config.yaml
experts_per_token: 4
d_shared_expert: 64
router_score: "softmax"
normalize_top_k: true
routed_scale: 1.0
lr_router: 0.0015
norm: "rmsnorm"
norm_eps: 1e-05
tie_embeddings: false
steps: 5878
dataset: "wikipedia_en"
Below are experts of layer 6 (counted from 0) of a mixture-of-experts language model. Rows are named down (a neuron's output weights, with its number) and show model dimensions 0-95. Each number is 200 + 30 x the weight over its row's rms, rounded and kept within 0 to 999.
Before each expert's rows: a language model's description of what the expert responds to. This comes from a sample of Wikipedia text that the model never trained on.

# expert 31
Name-initial syllables. Capitalized first syllables of personal and place names, often after pipes or commas in tables, e.g. San, Li, Al, Har, La.
down0,211,191,276,192,194,200,210,133,231,243,199,199,177,207,182,220,198,289,217,194,194,122,111,203,225,204,235,217,180,210,170,181,221,193,224,211,158,190,183,193,185,154,192,213,195,206,208,205,229,207,215,210,196,166,165,180,169,241,181,192,171,209,209,171,196,188,192,203,222,214,275,185,182,249,210,206,271,195,181,204,169,165,138,232,180,203,198,208,199,213,225,213,198,164,193,275
down1,227,188,213,147,207,220,194,208,154,219,203,222,202,208,214,206,203,123,153,256,227,217,226,205,186,207,235,193,226,139,163,236,225,138,256,153,222,200,209,193,192,124,195,204,214,198,244,234,171,196,212,200,189,172,186,169,199,218,202,220,196,189,189,154,224,245,224,214,226,201,225,122,212,214,224,182,158,198,234,204,210,210,175,149,232,244,225,279,209,179,171,177,187,169,192,194
down2,195,218,210,190,198,222,206,194,221,198,188,180,168,156,190,206,215,110,196,176,218,235,177,251,205,217,202,218,153,198,147,200,191,238,277,124,155,166,185,222,239,209,199,215,177,223,198,214,198,210,229,144,196,185,200,178,209,155,234,203,204,214,226,180,165,207,218,185,205,242,252,210,215,106,206,153,228,242,230,182,201,207,156,240,244,199,186,187,225,185,232,244,229,184,182,191
down3,217,208,233,230,207,195,223,232,211,275,220,199,220,182,147,199,236,135,105,196,225,241,200,214,217,212,200,209,151,201,246,187,171,194,142,178,183,232,210,174,266,188,232,166,210,145,185,194,195,188,168,202,236,214,170,176,200,241,167,196,210,165,216,208,204,193,207,176,194,186,205,146,233,194,192,214,223,286,204,197,200,153,176,219,228,222,194,159,159,212,204,232,236,173,174,209
down4,199,233,205,182,201,188,131,172,225,86,241,196,168,175,220,191,231,171,205,212,194,207,176,226,249,228,194,200,199,197,230,197,147,196,203,183,174,224,195,225,235,182,209,279,172,167,102,195,148,188,219,256,220,199,247,241,177,179,151,180,216,202,214,207,216,167,184,191,198,182,163,230,241,175,192,204,214,227,188,189,230,202,212,222,183,234,240,223,238,185,203,195,192,204,218,193
down5,178,200,201,249,207,204,205,239,262,198,209,207,210,197,218,152,197,256,175,196,208,233,214,159,205,160,226,223,168,185,245,196,203,230,176,195,190,195,174,151,217,258,184,207,236,145,179,154,236,174,228,158,185,200,176,199,166,220,176,214,199,226,197,223,163,188,189,194,187,191,243,164,197,175,256,127,203,164,167,155,274,191,201,222,256,233,280,199,202,200,202,194,164,183,172,213
down6,176,159,210,207,188,207,225,174,249,188,182,175,219,235,233,185,234,249,195,178,274,204,236,150,251,187,213,193,197,147,199,226,167,196,148,208,216,179,166,148,193,205,146,179,196,189,193,226,196,202,194,194,197,215,203,223,197,237,253,257,202,154,208,201,203,238,206,233,145,199,207,187,212,199,205,270,239,204,182,230,195,190,118,235,157,214,140,163,191,202,223,221,206,206,144,200
down7,188,133,182,196,198,221,175,208,209,262,197,239,203,167,203,277,186,207,220,211,197,123,227,231,199,210,210,204,187,155,189,223,189,199,185,192,270,181,202,209,183,185,203,201,201,227,197,220,162,202,178,176,215,235,201,212,192,205,209,196,244,197,198,233,199,145,195,281,229,168,240,172,173,170,179,182,181,233,252,186,280,203,237,192,153,176,170,226,197,150,194,202,195,191,194,121
down8,112,172,201,209,174,243,247,224,211,193,225,183,198,253,202,188,167,232,228,208,192,294,199,209,210,204,167,180,189,261,211,178,182,245,194,200,226,201,206,204,198,209,180,182,254,181,205,179,187,155,219,200,185,203,193,212,199,209,208,208,271,194,201,205,184,153,240,179,216,175,249,255,149,197,141,170,240,172,187,152,180,142,214,175,183,168,249,174,221,190,228,211,202,187,195,167
down9,189,172,206,184,157,225,213,216,232,190,205,193,228,163,205,183,182,199,180,218,172,215,207,237,221,237,186,251,210,224,248,169,198,230,227,210,198,243,202,199,162,227,155,197,212,177,184,221,215,249,202,213,232,153,196,184,177,193,216,185,201,195,230,197,155,146,165,199,194,183,92,198,184,147,200,211,178,179,166,162,218,224,183,175,180,252,255,151,250,219,189,175,273,247,250,203
down10,206,189,197,200,181,197,166,262,225,233,201,214,205,213,194,178,202,184,187,235,196,207,231,181,202,212,233,128,211,155,224,200,221,202,217,211,210,211,188,229,108,207,229,164,194,220,167,158,196,189,202,220,129,165,218,223,188,192,154,235,216,206,213,236,223,155,202,197,221,244,180,194,205,160,245,203,205,205,275,224,203,220,189,199,151,140,187,204,198,188,151,123,238,198,256,249
down11,177,162,240,187,205,159,211,197,204,266,178,230,200,228,256,254,231,171,241,177,253,282,204,200,191,191,205,207,198,213,185,177,187,206,138,211,197,236,190,173,256,200,134,212,181,159,192,187,218,196,196,230,211,249,170,232,136,191,208,180,219,182,184,205,205,202,125,198,233,169,147,182,184,250,240,217,214,198,194,222,153,206,233,182,144,204,167,190,181,199,208,230,205,192,197,189
down12,221,153,209,211,206,162,202,235,199,166,200,188,234,197,225,232,218,236,154,186,218,198,210,200,210,186,198,198,193,242,130,192,225,199,229,221,203,170,109,234,221,171,190,205,233,224,215,237,197,185,191,169,172,153,141,229,205,187,208,251,216,191,219,218,200,182,192,206,170,205,247,192,223,247,158,173,171,202,149,192,223,217,219,198,234,194,201,279,218,171,223,142,209,155,253,129
down13,217,247,223,129,220,185,135,163,98,243,212,196,199,206,166,194,200,174,225,222,173,206,190,191,189,156,159,195,163,193,215,215,170,155,194,183,187,189,221,157,217,203,169,185,179,218,192,203,169,217,184,216,216,212,204,182,213,225,261,202,216,227,224,219,245,191,155,146,178,177,191,255,200,291,226,224,204,244,250,183,214,204,250,191,204,166,198,208,194,206,216,216,235,237,211,183
down14,195,221,173,202,222,209,198,198,181,249,203,203,191,242,171,217,194,194,193,172,177,177,236,159,199,205,211,241,247,181,204,208,256,171,184,226,231,199,153,200,278,166,205,196,196,209,206,205,239,166,154,181,202,212,188,183,226,130,200,161,145,230,219,196,151,213,211,164,186,214,111,141,186,223,228,209,184,231,198,200,236,187,207,169,212,233,205,296,166,238,200,173,199,215,237,193
down15,209,225,125,186,221,212,210,212,175,197,196,199,201,228,180,237,183,216,221,159,219,210,190,219,239,166,212,187,269,205,216,216,252,182,177,170,197,239,157,234,231,178,213,178,203,131,266,205,191,188,164,210,188,204,156,225,243,185,141,204,241,203,173,218,242,206,232,149,210,132,221,175,209,194,192,166,201,202,258,203,267,170,158,197,204,167,184,214,255,219,185,189,189,155,188,182
down16,222,199,198,145,210,215,187,145,205,247,248,255,174,209,196,203,182,196,207,193,210,238,221,207,194,235,135,151,235,198,272,142,215,187,203,218,223,187,163,251,173,200,199,254,180,212,192,170,211,205,169,220,142,198,223,227,235,200,156,177,186,199,222,212,193,202,202,164,168,184,182,130,221,301,219,165,189,191,205,176,226,201,200,189,255,199,198,241,204,201,213,176,155,173,207,189
down17,240,184,190,199,261,228,206,197,249,171,247,201,202,209,189,151,242,219,206,216,159,188,184,229,186,235,204,200,190,189,217,184,173,244,233,175,205,187,208,199,182,197,259,191,125,121,264,194,195,151,192,197,252,192,197,205,200,186,180,192,119,246,202,199,184,220,144,238,202,201,226,194,190,142,228,190,204,181,165,229,201,177,175,219,237,214,209,191,219,150,220,190,170,198,266,186
down18,254,191,205,181,198,169,186,226,219,161,240,212,225,178,199,224,199,191,198,198,253,125,200,189,229,145,237,160,159,206,203,174,238,203,239,159,218,201,232,219,179,191,169,238,170,211,204,182,174,232,196,216,201,181,140,181,191,212,231,242,222,196,234,242,199,194,221,218,212,227,225,225,238,104,197,210,184,215,208,203,199,192,207,209,85,201,196,161,219,194,207,149,197,175,207,244
down19,136,177,156,209,206,195,200,148,171,161,162,208,230,201,185,206,198,200,258,221,255,147,164,183,227,230,208,231,212,201,156,203,154,200,159,234,240,198,222,233,180,221,242,190,210,200,229,206,234,224,220,237,197,195,203,240,167,195,243,175,188,195,197,113,236,219,202,199,213,127,172,185,200,253,226,119,264,176,225,220,194,207,206,179,206,202,179,196,227,187,224,206,168,207,200,190
down20,207,216,154,216,204,210,190,182,187,178,161,232,278,198,176,200,185,285,211,202,208,152,226,178,173,205,192,203,212,124,200,208,242,189,199,206,206,177,247,215,231,205,186,211,196,200,191,194,205,224,209,192,199,218,194,219,217,291,193,194,189,207,185,193,200,216,205,121,157,189,253,198,231,121,190,206,135,182,201,198,199,178,174,275,191,195,181,166,168,206,230,196,179,265,220,198
down21,228,231,236,219,124,208,192,213,208,222,190,197,215,215,197,175,199,127,197,215,179,204,219,224,155,199,209,180,200,155,202,188,215,156,175,229,201,156,180,225,212,233,203,198,157,245,153,251,221,182,232,228,224,197,224,163,210,210,196,205,186,229,179,209,221,161,206,186,160,223,187,136,135,246,174,196,216,220,209,176,183,288,202,202,193,183,172,192,260,203,177,178,262,268,207,171
down22,182,246,136,201,185,221,244,178,205,226,210,198,214,163,209,188,177,129,243,196,208,202,224,184,234,196,199,183,224,232,205,201,230,165,264,148,227,165,193,191,168,195,185,198,178,192,198,199,174,184,177,204,151,172,181,189,228,195,185,266,170,181,192,153,225,204,203,173,251,189,219,120,193,272,182,190,238,220,202,211,212,140,234,170,254,228,196,235,232,192,190,224,202,270,188,199

# expert 7
Table cell pipes. Pipe separators inside Wikipedia tables, especially election results with votes, percentages and party names, plus "Total", "vote" and "|---|" rows.
down0,199,223,121,191,196,220,199,198,210,206,196,184,201,200,212,234,205,208,220,114,181,161,225,195,199,198,185,200,208,230,208,203,166,245,205,200,228,212,268,203,200,200,214,149,256,183,228,226,156,196,228,231,230,251,209,217,246,129,156,199,203,162,211,206,165,131,197,188,192,255,208,193,211,157,189,236,189,197,228,215,202,184,266,165,185,164,191,209,195,209,256,162,214,134,191,180
down1,220,174,214,207,217,249,237,224,171,186,195,201,194,177,212,199,200,219,258,232,205,202,181,190,211,201,188,198,265,187,161,173,207,200,200,228,152,207,194,198,177,270,194,199,199,156,146,198,195,184,221,204,253,215,265,175,207,212,174,228,217,208,205,212,206,177,184,131,204,224,203,105,207,258,233,114,197,251,241,174,202,202,197,184,186,148,154,207,175,249,204,194,201,191,164,189
down2,275,190,183,199,202,226,135,211,187,265,248,207,227,199,192,223,177,200,188,195,206,204,200,247,200,237,179,152,246,193,201,235,259,190,199,138,199,270,196,198,189,240,193,109,141,250,203,163,194,186,236,203,201,179,172,232,199,173,170,197,197,228,217,233,208,196,255,200,202,202,216,211,191,202,183,190,196,193,257,189,197,148,213,145,173,168,175,197,208,191,197,206,154,172,177,206
down3,233,181,272,134,191,155,202,234,210,207,196,234,167,218,202,193,173,222,218,160,198,202,125,162,214,180,209,220,191,195,154,200,225,187,238,182,154,219,188,209,125,252,212,158,175,202,201,284,218,195,213,236,188,198,194,212,200,223,226,204,186,167,228,183,191,213,203,186,230,186,197,220,189,258,162,170,194,203,224,203,178,215,199,181,166,281,239,205,157,208,192,154,196,206,264,197
down4,169,221,208,213,142,252,204,207,208,160,200,197,185,192,241,155,183,210,242,198,218,224,179,184,234,168,215,202,195,208,230,215,197,211,189,214,204,180,172,223,179,196,199,217,250,199,237,229,223,215,225,198,194,222,298,217,148,192,205,209,185,229,196,129,191,179,177,219,233,173,199,197,162,143,211,218,228,129,176,187,216,92,200,182,229,235,241,207,149,219,203,188,184,234,163,197
down5,212,231,208,178,262,199,200,200,236,211,176,267,208,213,196,200,202,221,221,191,215,269,232,148,240,159,148,213,188,149,199,254,206,178,223,133,138,156,245,162,195,188,157,145,247,198,195,206,188,233,185,205,156,214,171,199,168,211,198,201,218,232,198,215,180,236,198,262,217,198,211,210,195,166,245,199,188,190,194,148,133,220,199,230,205,199,196,197,220,166,190,180,255,182,201,188
down6,181,247,177,262,200,168,172,208,199,201,147,225,208,244,201,192,202,196,214,196,278,262,158,163,240,206,213,157,105,131,198,235,199,213,236,246,183,210,195,181,217,209,167,233,209,192,194,200,181,193,172,160,203,194,137,208,193,180,241,220,192,277,185,205,183,211,178,209,193,250,242,200,127,189,231,226,178,200,225,180,197,228,194,213,195,205,195,201,216,171,171,202,204,192,196,186
down7,152,246,200,203,256,244,259,186,213,227,224,233,195,200,200,235,171,268,227,184,178,245,245,234,193,194,151,184,181,176,151,208,206,201,165,202,182,100,206,207,166,207,155,200,222,205,179,221,175,183,186,141,192,187,219,216,224,215,180,215,268,213,201,134,222,214,196,206,206,172,174,212,214,198,191,206,199,212,240,225,218,142,212,199,174,218,142,195,201,215,151,227,172,192,231,188
down8,200,112,199,197,202,204,239,127,204,259,201,204,191,179,200,216,201,207,151,194,202,269,191,178,190,198,203,213,177,231,215,218,199,203,254,180,231,180,204,175,162,175,143,246,215,215,200,195,238,208,170,242,228,201,212,226,266,220,277,201,187,180,193,219,221,187,199,212,215,187,149,223,210,224,147,171,245,201,190,221,186,190,156,202,200,191,197,151,151,169,198,132,207,194,248,204
down9,200,193,186,206,248,224,171,171,178,267,226,222,164,243,220,175,177,191,214,233,199,194,167,161,233,187,179,244,201,240,231,216,235,175,204,157,200,192,200,204,168,151,149,189,215,201,219,161,171,244,162,238,207,178,181,197,205,242,203,227,266,201,176,190,188,146,215,238,180,197,233,199,183,165,246,208,244,186,209,122,188,241,227,201,209,165,177,185,256,220,233,147,202,154,157,207
down10,190,216,142,182,200,203,205,165,208,175,172,210,207,233,156,137,167,177,183,223,220,216,173,158,223,211,226,207,195,174,249,183,203,209,208,233,207,217,192,222,191,283,209,200,223,252,175,209,191,195,258,165,189,151,214,145,219,198,215,179,218,192,201,234,211,199,125,186,233,206,179,207,183,242,175,174,168,179,219,221,208,230,161,241,187,195,246,281,225,176,203,114,198,204,203,236
down11,206,204,259,247,176,200,220,186,175,225,266,156,217,191,161,101,264,215,205,212,241,208,194,186,127,194,198,220,200,185,201,190,228,223,177,219,175,177,212,136,201,207,238,188,213,179,188,217,237,213,201,200,182,198,172,204,159,242,207,204,149,199,217,165,233,252,174,164,201,182,234,200,206,190,174,171,255,190,198,208,221,180,198,190,244,198,275,193,171,129,194,207,201,217,187,208
down12,198,170,213,207,231,188,208,217,191,244,207,185,209,181,161,202,272,199,228,242,125,196,209,211,221,194,199,134,197,185,151,206,171,210,257,194,184,261,187,145,197,200,204,172,192,228,208,200,226,179,169,192,136,259,186,200,147,211,220,214,242,206,204,194,178,238,226,205,227,162,200,184,157,205,240,236,241,254,218,191,197,135,206,160,219,185,156,236,188,246,173,213,213,181,157,200
down13,130,197,286,222,191,178,192,199,193,195,181,231,232,194,203,188,169,177,195,194,192,156,155,247,193,200,201,152,213,121,203,140,211,191,196,181,184,216,185,194,219,187,200,198,201,199,236,171,188,182,193,296,205,203,228,277,210,195,183,191,195,159,218,215,198,224,208,219,174,194,178,201,147,149,236,190,199,186,199,170,210,163,226,201,209,182,273,205,207,219,210,227,238,216,257,253
down14,199,192,178,302,156,244,201,140,232,199,207,209,226,233,173,238,222,207,184,194,171,219,192,167,182,153,250,182,198,153,202,164,190,209,218,181,148,199,170,160,200,205,204,196,165,245,202,116,196,171,188,205,204,179,219,221,200,192,173,200,243,208,189,215,208,198,186,153,246,194,219,209,212,276,261,149,232,182,241,189,190,196,210,231,236,198,177,202,198,201,202,153,202,222,195,252
down15,265,202,156,185,219,199,214,182,235,180,216,168,234,201,198,256,183,222,204,190,200,189,168,178,248,213,192,266,203,219,174,192,230,171,227,177,198,193,172,163,205,143,164,144,198,203,199,215,187,198,156,229,195,188,190,227,170,176,172,197,218,197,191,197,240,297,185,190,147,179,233,202,206,181,201,161,209,176,193,167,198,161,303,186,173,191,206,177,224,227,234,259,229,179,236,208
down16,220,215,195,236,235,243,219,224,206,161,192,188,200,147,218,159,191,192,195,174,200,181,175,216,271,151,223,229,218,219,199,219,206,202,177,189,188,217,208,196,214,109,212,162,175,217,198,233,217,206,267,216,164,199,189,223,188,235,160,210,187,188,143,208,187,192,176,174,171,167,194,200,273,162,253,189,206,171,201,190,201,201,198,166,179,224,242,163,169,223,204,284,276,173,195,185
down17,164,168,187,155,212,204,159,248,219,189,144,219,248,197,257,233,259,188,180,176,191,184,246,128,169,205,236,185,174,194,195,187,214,209,214,201,207,164,177,226,183,206,243,202,186,244,197,215,171,261,191,192,154,205,263,202,158,208,235,211,242,198,218,214,219,173,209,140,157,198,232,190,210,208,205,200,179,206,194,135,239,193,207,208,197,194,192,203,158,144,188,221,204,273,239,173
down18,128,223,191,183,181,186,211,201,200,171,184,200,233,147,239,207,198,203,216,178,192,214,177,210,189,224,226,219,238,208,198,232,261,227,143,216,214,205,246,192,210,210,231,206,164,150,197,203,235,143,204,199,139,216,198,190,202,210,180,187,214,224,224,198,206,206,121,232,258,233,214,217,154,134,265,136,186,201,194,227,216,159,220,192,199,249,161,164,208,258,181,214,172,211,182,182
down19,280,201,219,207,208,200,230,200,225,176,175,219,207,205,174,235,191,173,232,240,201,161,179,201,202,219,117,204,180,188,226,164,218,238,198,125,209,180,144,143,194,231,213,201,211,220,214,169,177,193,232,239,191,165,228,242,241,182,203,192,275,203,124,219,209,201,196,204,265,193,176,159,223,202,198,185,194,205,227,198,140,171,209,161,219,202,244,222,146,196,216,205,200,211,201,166
down20,176,219,188,207,175,152,205,163,216,181,199,204,187,196,136,192,194,192,200,200,202,192,220,191,210,184,221,195,176,178,289,182,198,200,150,212,159,175,189,200,139,150,246,287,233,205,201,214,222,177,205,219,195,197,94,222,206,205,200,253,204,201,267,229,209,191,153,173,190,192,215,212,200,179,222,196,212,203,211,220,244,218,194,259,205,212,203,136,200,223,211,205,199,164,265,203
down21,178,238,218,198,188,247,248,200,219,206,245,175,179,210,132,167,172,186,199,145,212,199,234,191,199,168,206,223,207,168,137,162,176,227,205,210,202,195,168,172,244,186,176,210,199,143,216,189,186,202,177,193,266,201,202,238,195,233,160,152,184,184,186,241,221,232,255,217,177,246,175,198,214,140,246,227,169,263,147,202,206,223,160,215,218,206,190,243,200,189,201,253,211,216,149,217
down22,202,213,176,210,199,187,204,205,231,208,110,120,216,203,223,195,169,199,209,198,141,264,151,213,214,192,197,245,265,207,154,199,197,161,208,173,138,203,247,220,188,218,270,235,224,254,201,228,204,203,222,194,199,192,160,187,238,219,206,206,192,215,165,190,165,195,229,193,222,185,218,198,192,208,202,248,233,165,179,204,201,180,201,229,160,236,192,159,200,168,179,223,211,229,201,120

# expert 4
Table and list name separators. Pipe cells, hyphens, colons and semicolons in sports rosters and results tables, right before a person's name (| Hugo, - AUS Anastasia).
down0,204,192,206,195,216,189,196,174,206,202,233,207,196,198,243,166,124,210,227,228,230,235,238,208,237,262,213,162,131,207,235,279,170,228,126,210,246,211,166,187,205,155,202,225,181,194,233,226,259,170,224,178,130,220,199,160,251,222,202,187,259,198,221,177,186,193,171,182,216,174,197,215,212,221,175,176,208,158,181,185,201,186,137,210,205,204,204,199,209,157,165,194,195,202,191,228
down1,146,166,205,275,200,226,225,198,183,181,193,135,203,213,207,198,186,221,194,198,211,188,199,202,198,250,114,187,251,170,192,222,226,222,173,210,231,150,224,209,220,165,212,220,196,187,215,195,182,206,139,211,213,196,186,198,224,261,237,222,232,160,189,156,199,202,233,206,235,193,245,190,251,146,191,208,222,181,208,209,194,128,218,186,154,227,200,224,161,194,119,220,196,238,227,186
down2,212,201,198,171,180,199,236,196,187,219,202,195,182,212,193,197,218,216,168,204,167,211,210,186,196,117,135,215,242,192,227,214,224,193,226,122,233,206,202,200,194,227,236,164,249,131,179,202,173,213,191,280,210,187,192,263,139,200,214,200,245,184,199,198,232,198,244,176,208,203,224,286,152,199,167,194,171,190,224,154,204,181,189,200,217,195,189,188,196,202,246,187,231,181,246,150
down3,198,193,234,271,194,195,197,213,217,190,171,188,149,282,256,173,202,198,202,271,188,212,196,167,233,179,242,233,154,174,133,220,164,231,236,231,132,214,156,235,197,155,181,198,183,197,196,174,165,182,213,244,236,239,211,223,199,224,156,204,201,188,173,191,220,151,179,182,137,219,220,205,192,218,196,208,200,214,225,212,197,211,224,189,176,196,213,207,175,257,189,165,147,198,225,202
down4,245,198,236,204,204,199,236,201,187,208,246,184,231,204,166,223,118,185,214,253,139,185,221,160,203,161,204,206,204,224,235,209,237,199,123,113,203,194,159,264,152,195,244,202,205,233,198,200,194,242,167,195,153,194,196,237,217,191,190,207,207,245,194,197,223,199,147,209,195,151,203,208,224,158,169,181,191,231,215,186,204,235,207,197,180,220,175,228,205,177,174,208,225,157,234,246
down5,206,203,200,214,236,165,231,201,212,193,223,189,168,209,275,190,193,281,220,199,219,142,159,199,209,182,202,184,213,176,138,199,160,181,205,166,191,232,184,235,182,159,179,202,273,181,218,211,178,209,200,219,189,194,183,200,195,168,201,199,110,194,216,220,194,227,240,195,128,214,193,201,201,237,161,201,229,191,251,206,210,194,159,257,136,228,188,233,206,217,209,199,222,162,189,263
down6,199,192,148,195,209,220,190,189,304,175,240,179,195,186,217,174,203,183,291,191,208,199,229,162,223,168,233,198,269,205,200,140,208,270,166,197,192,196,204,223,234,215,184,237,178,222,167,191,201,205,183,202,255,220,239,165,222,216,144,183,204,216,147,216,194,187,212,203,204,183,192,102,166,167,202,222,194,200,200,167,199,198,229,206,192,156,231,213,210,196,201,180,196,222,169,191
down7,209,221,198,222,199,207,214,201,201,191,244,245,214,186,226,212,160,201,161,211,204,175,237,207,216,198,162,235,199,191,244,201,190,142,204,193,205,213,207,230,197,230,148,208,197,201,189,168,202,251,119,160,168,166,214,164,234,217,191,223,157,173,271,194,222,224,174,126,187,208,205,201,190,129,229,208,198,145,259,216,197,171,244,213,184,195,133,216,199,208,188,185,254,261,189,226
down8,175,190,227,221,262,230,193,231,192,205,140,197,192,166,241,211,201,227,192,191,209,186,162,181,191,152,120,198,191,188,219,221,221,199,202,181,244,206,195,215,216,161,211,212,229,192,236,212,211,195,196,194,161,189,206,208,142,167,220,302,199,170,196,186,174,153,212,147,175,258,164,222,135,198,185,257,261,240,186,186,214,221,193,252,236,196,200,170,181,213,174,233,217,201,181,193
down9,197,193,183,243,165,269,225,271,193,179,230,196,185,187,223,215,165,190,181,206,156,180,162,165,228,236,254,195,186,175,177,167,213,234,203,257,173,212,236,201,129,205,203,273,154,220,227,189,215,239,194,190,213,233,217,209,201,210,205,218,181,225,160,212,209,158,201,191,218,162,212,210,225,177,182,204,189,130,242,206,214,156,151,259,178,155,201,180,162,154,230,207,205,220,182,198
down10,197,200,161,178,193,150,168,184,150,249,237,165,214,202,183,177,178,177,178,244,218,175,181,183,193,236,218,143,190,192,255,178,157,185,200,202,173,169,276,191,185,236,211,184,200,201,242,177,157,218,179,208,205,195,171,219,209,238,182,191,196,235,197,247,229,260,211,201,183,248,217,223,213,199,174,202,153,220,254,205,181,192,241,196,162,218,127,229,202,274,196,239,234,186,152,204
down11,194,219,191,199,215,203,171,230,250,156,212,180,178,208,196,186,202,205,234,196,170,201,179,190,198,195,158,251,236,250,135,234,218,262,202,210,200,212,209,194,192,90,193,189,276,175,204,227,214,204,209,252,191,225,253,199,196,246,184,195,191,183,125,181,255,158,207,197,200,125,193,235,240,212,186,199,205,191,226,189,201,196,176,199,191,198,197,193,226,200,156,195,205,200,196,131
down12,258,131,242,151,236,171,136,217,137,227,261,200,147,222,201,182,206,221,194,210,177,207,218,169,200,214,191,203,199,207,187,204,216,178,242,207,195,206,217,200,209,205,192,141,212,185,266,170,176,231,191,227,249,178,183,172,201,227,230,198,230,172,177,211,190,191,245,198,192,185,212,203,150,244,214,225,209,208,248,150,173,230,155,199,174,186,234,212,151,212,184,152,199,185,197,277
down13,222,202,195,213,226,201,193,225,201,224,185,210,228,200,185,203,186,247,252,220,271,214,160,178,199,183,205,193,175,185,206,198,127,232,219,204,200,192,200,252,202,229,198,217,193,145,151,182,211,142,175,214,201,193,146,190,202,201,242,238,290,199,206,205,174,202,202,202,200,184,217,196,211,199,207,168,234,272,119,127,184,221,208,193,215,209,212,133,224,202,207,179,222,184,136,171
down14,183,171,213,202,203,207,178,197,200,196,193,219,281,141,196,202,204,123,171,173,217,210,230,212,195,204,273,196,194,229,168,208,246,204,240,256,166,209,170,188,290,222,164,228,184,143,192,203,212,220,209,217,183,186,150,229,235,176,214,195,180,187,223,158,144,192,199,229,215,200,222,219,174,200,191,206,179,193,216,218,207,197,239,211,223,174,155,254,234,155,212,149,137,186,207,194
down15,189,242,158,216,245,210,179,183,164,259,233,156,252,175,227,173,199,189,218,194,185,206,196,204,202,212,193,228,162,192,225,179,177,179,187,161,185,198,197,237,141,221,162,182,230,197,207,176,190,205,165,194,248,218,137,223,196,212,179,206,197,173,204,196,214,213,172,199,214,296,199,194,209,259,179,213,215,167,183,224,214,231,174,217,135,258,238,162,198,183,247,272,166,148,194,183
down16,203,208,197,194,217,205,245,203,156,197,205,214,131,200,224,220,196,53,188,179,253,191,220,214,172,195,188,196,205,197,206,189,227,165,199,188,182,170,218,191,181,189,254,225,191,189,221,184,189,208,161,263,216,187,184,219,196,188,188,244,201,209,237,198,168,243,137,183,233,200,202,158,174,250,204,240,204,238,216,195,224,191,209,160,176,246,207,164,210,212,165,205,226,231,246,153
down17,246,184,208,190,221,207,246,259,201,188,176,239,227,260,192,150,253,278,205,184,203,244,155,138,202,164,242,232,200,205,188,171,172,190,196,264,186,223,198,142,225,238,198,207,194,173,176,208,257,206,218,163,206,180,225,182,188,191,166,180,151,201,132,194,214,184,203,247,168,166,193,167,135,204,217,219,190,174,180,175,197,220,202,198,237,197,209,192,231,202,235,159,207,204,188,195
down18,174,180,200,212,219,203,201,183,182,133,229,219,198,204,269,178,268,172,196,289,192,189,210,159,220,221,215,215,242,174,191,202,240,235,229,217,188,191,199,175,197,154,144,235,210,140,184,164,199,142,160,165,158,230,231,221,200,185,154,209,282,241,174,206,176,212,225,222,156,198,172,158,204,174,212,191,179,182,215,167,207,219,218,252,187,194,207,214,243,226,204,195,198,207,194,198
down19,219,258,183,161,226,189,196,195,236,267,186,124,209,193,198,222,174,201,178,227,208,186,219,183,183,197,247,198,209,239,175,183,205,208,275,217,196,191,243,202,232,182,216,205,189,174,220,227,261,211,200,260,173,225,197,145,175,198,185,210,205,177,188,197,188,175,247,210,163,165,155,181,200,129,239,211,157,218,181,138,168,234,199,126,189,213,209,200,186,254,209,224,186,171,227,192
down20,204,204,195,172,204,146,157,203,183,266,174,189,201,182,234,211,177,141,163,247,236,200,247,208,180,244,178,208,188,196,197,159,202,168,242,136,203,203,196,170,213,205,191,197,215,292,234,166,130,223,147,213,243,238,206,208,209,197,256,183,203,209,204,199,229,239,164,221,199,258,137,193,190,227,163,241,187,180,236,221,164,211,207,197,175,173,171,213,198,189,173,201,197,211,220,221
down21,200,253,209,233,151,200,174,172,201,199,203,197,187,207,201,263,180,195,195,192,221,203,132,220,159,223,205,179,183,174,222,207,213,197,197,205,221,189,222,164,165,169,266,232,224,229,211,198,129,203,217,197,240,167,173,211,205,192,256,210,209,150,271,182,146,251,212,179,197,198,281,172,200,260,179,190,187,229,164,214,135,191,196,194,191,247,161,193,155,197,191,228,182,189,219,217
down22,134,200,218,211,118,204,229,247,245,234,191,170,199,200,234,227,179,202,202,187,172,176,184,211,164,198,189,197,167,196,196,200,213,218,167,219,239,184,108,213,244,232,209,183,232,195,197,155,213,143,176,165,220,191,161,207,233,190,192,215,220,197,241,193,196,215,124,194,242,219,212,238,155,139,201,195,195,226,219,248,285,213,183,177,205,200,226,226,226,212,191,176,186,193,202,235